From a checkpoint of a small mixture-of-experts model trained on Wikipedia: a variant of Muon for the experts, 4434 steps.
Below are experts of layer 6 (counted from 0) of a mixture-of-experts language model. Rows are named router (the router's row for the expert), gate (a neuron's input weights, with its number), up (a neuron's input weights, with its number) and show model dimensions 0-255. Each number is 500 + 25 x the weight over its row's rms, rounded and kept within 0 to 999. Numbers have three digits each.
Before each expert's rows: a language model's description of what the expert responds to; "gets" lists some tokens that make up at least twice as much of what it gets as of all text. This comes from a sample of Wikipedia text that the model never trained on. Tokens count by the router's weight.

# expert 14
What it handles: Plural suffix s. Plural endings s, es, ings, als attached to nouns mid-sentence, such as rocks, trails, gems, plus years, and stray s inside words.
gets: "s", "es", "ings", " years", "als", "ts"
router:517475500474520557469507488442528465531547465502484535489503508486520511508542515508526551493504485529533568509525461490508512475540498496460463505521499501545532502529474506489492527536562500482525484505445522504491550511521469538480506446500533517489501477466543501455494499494494484501497490520522478493468530505473513482519538521497498518483491477483477530534486459456497518506509478459486525560444484502513499483524490491489493491538499482511492479555470540500540529519484513495533485483501486485504488495527522497486502528507424478445498476531506529497498521517473502507493491530477512506483544479488506500503517550495472473486526489447509550509499505464522487533540479499495504537491537462503551470485510499520514522523510510527520500501495518484490528508520494
gate1:527520504510533532516474501484518509508491504519497497519520500512480463513520506533502485502528460501539516508502544480480462517544527490482495551522507490591472482498475490510494530530474469504515507504506518508513529478504505461527499477467533473517498482480502510542510476494510522548535508521496506512504525480521460492496463464515483497526542536539540476508511512493538545524475523491510522495518479481498490512522507493507513487488531489462544460496471514473496470509474482466445495523479543556455565506476459498529510513478513436510460517514512560455491479493474457474452517503476490480482488485468567490497493442486467507488472536515462498482437477504533497518514465478506526500512502501477527479502513517518497484457517499530515487493492511534491478486502503
up1:515497488520507485486491467494496503471550447506516524506470527502514490474491510524505517446492465522521473485524495547507508541486510528482466480470521465525491532489509467491519499522511497532525511499505496507508505511463518501473552523538500501478509525499494472481496477479489433502469466491449490475496521495455515538545522550466498497485518439461469502479526459485518498503515485478482488490500472529515503523478500481528501528484450483511484490500512472497456521551497556482488522485492501523530477555510536510469480499467496542490515525448514510499508538502523487480500485488492496521492439469505528510461454502523512471484522447522463521536509479468471470503490516483470516515487528548481456459511472547470495498465462499456512522486479471485482540466521500

# expert 42
What it handles: Suffix ing. Word-final suffixes, mainly ing, also ings, ling, ly, s, closing verbs and names, as in surfing, acting, Cummings.
gets: "ing", "s", "ings", "ling", "ly", "7"
router:529486485466511533494507479480514477534524476526474550499516487470545487515557485487528503484511484463494491487558491506528500490559512519502512499502496522568581522510497503503522501527528491515542498487507517494526529510508467508489519446470524502507512546483498499518512529510494483502508465527510486490459496448470545479484540527476468472488503496513503543486492444486476523509556456481463524487478447460511477468550485491529511483521479486497496512510482500529526531516482478470520483471479480493493493509462486516458473511496509510469501489506497541506507519538449517510467489495484523502496539511480478494524523515524487471510463484458483546526507541484496524510527464526449490518554523468505542499491504477510531530520495500497512482531503549488465500524512462
gate1:526505455522503547505475510456477506465525486501477498537493516505445522487491472478477488494498441533500492525498485464469511478542536530506536530505502500510523489488491511498520481525482425507532485475529505456512532501519519443515521475512470507524459505537475503516516531486512473541475471488529488471473476499511493463479517509494504484536518475482510508461516509476459532510513514507475504514518543542531514518520472478486528520492521453526508515526523465473534532490518483490500493478532493496521515524551519572489493492520474528505498519493484532478544503519479547516474488501500520553512503457486461531482487525489494512520511497470536482537546484511523439492514510527520460534491518506481535525491494476494525535509485535500531526522461476539478489472535459
up1:480473456535467533535508501545507534496500505511508496500490488496493505498528481516511504505439485490491505532516549480545486472518500468515503493517513491519496479502485496482528504499532517484509452517491489523501513518495494497523506550492482498484512491486533465465521522503473514502470453449537503496506524538487521487526506470490528542483468490520513534526511515477471516456517493478503453473542458516455503481458524519517476504484520498503478513471509495530524504535527525510498509484429537499496484494476539491471498541498504505499473538489463516537530515512491484488517479488529451520504503533481542492550488479509560503504554497464473481502502475525528510499545571531530513530471541497516505492526485486526478518477534518507521540520498454504477533402476499

# expert 49
What it handles: Suffix er/ers. Word-final pieces er, ers, ill, ey, ier, ner ending nouns and names: Loser, Pursuer, Infraorder, Balilla, gallery, player.
gets: "er", "ers", "ill", "ey", "inn", "ors"
router:506492517474557525486493468493516477518510488514452500508525525496523517560522501493506503517507483483497508513518491542522492525537516529478504482495486520538512503503495479518515525533543502567535474484481498536518562498507475520498524511489516512542495501499528496477494483481506510526511478526491461460493549489513542500487525499525496497489488507551486529511472457486467497508504470521506540550500475500513493474473519484481518488510471492552503474487491509526478493505478459473536485507515480515460502490505560518475448485479443529465501446558483480504504506507492492511490486515468598494502507444471525514532472526520486471513473487439523488537519531447539518460524475500485488493550515506499529494505521472503493517512461506510487516520522466473481496500523466
gate2:575478548484537491471517477502472468513495501494483521504507501460498498465492520523483476487521468495511537493463524454470518518478484526482493537524542523522474508530507493516473506506510488506543466503483479554541485445508461528492492524517531504513516487530536457510489462540498513497465460494512522478528523451552507538515547525513518512518485529544494557453479504444464499492486511493480484504524486524437491489454504467532513475552541529514477489482500499485474506504506470501545444499498494479484517493452472523499477506541514478495498494515484489514462472524490532493513467521487530490485514492535494465480489482483509479510466527521538466534480477538507517496512459486482486501495494490451503523503462493518464501520531508483544487539508511509506492494516486
up2:499526503463509471421468531500515482503520474486519490503470501489535484477518501475487503477561550519481510514491466497494509475508475499479518506522497539523514504505497495501514469470465543497456541484490463519501507496501524513484551514468515500510510469517506541436478515541510492563498489514465487515503505458510521506491500465489482513484513488476550499505445491519496496495502526519488483475474515531505454509478531516543521516451503490463516484469518498551524509450489538537475484476510525485501512467503471488567541509485501490446511472459461511481523537518532488481479522520505523513535495442463492524509482487478532491482505506499553509485512458474482510531548497516495516515492528465486497509479464478465442497508540515485503472501504509507457515496462469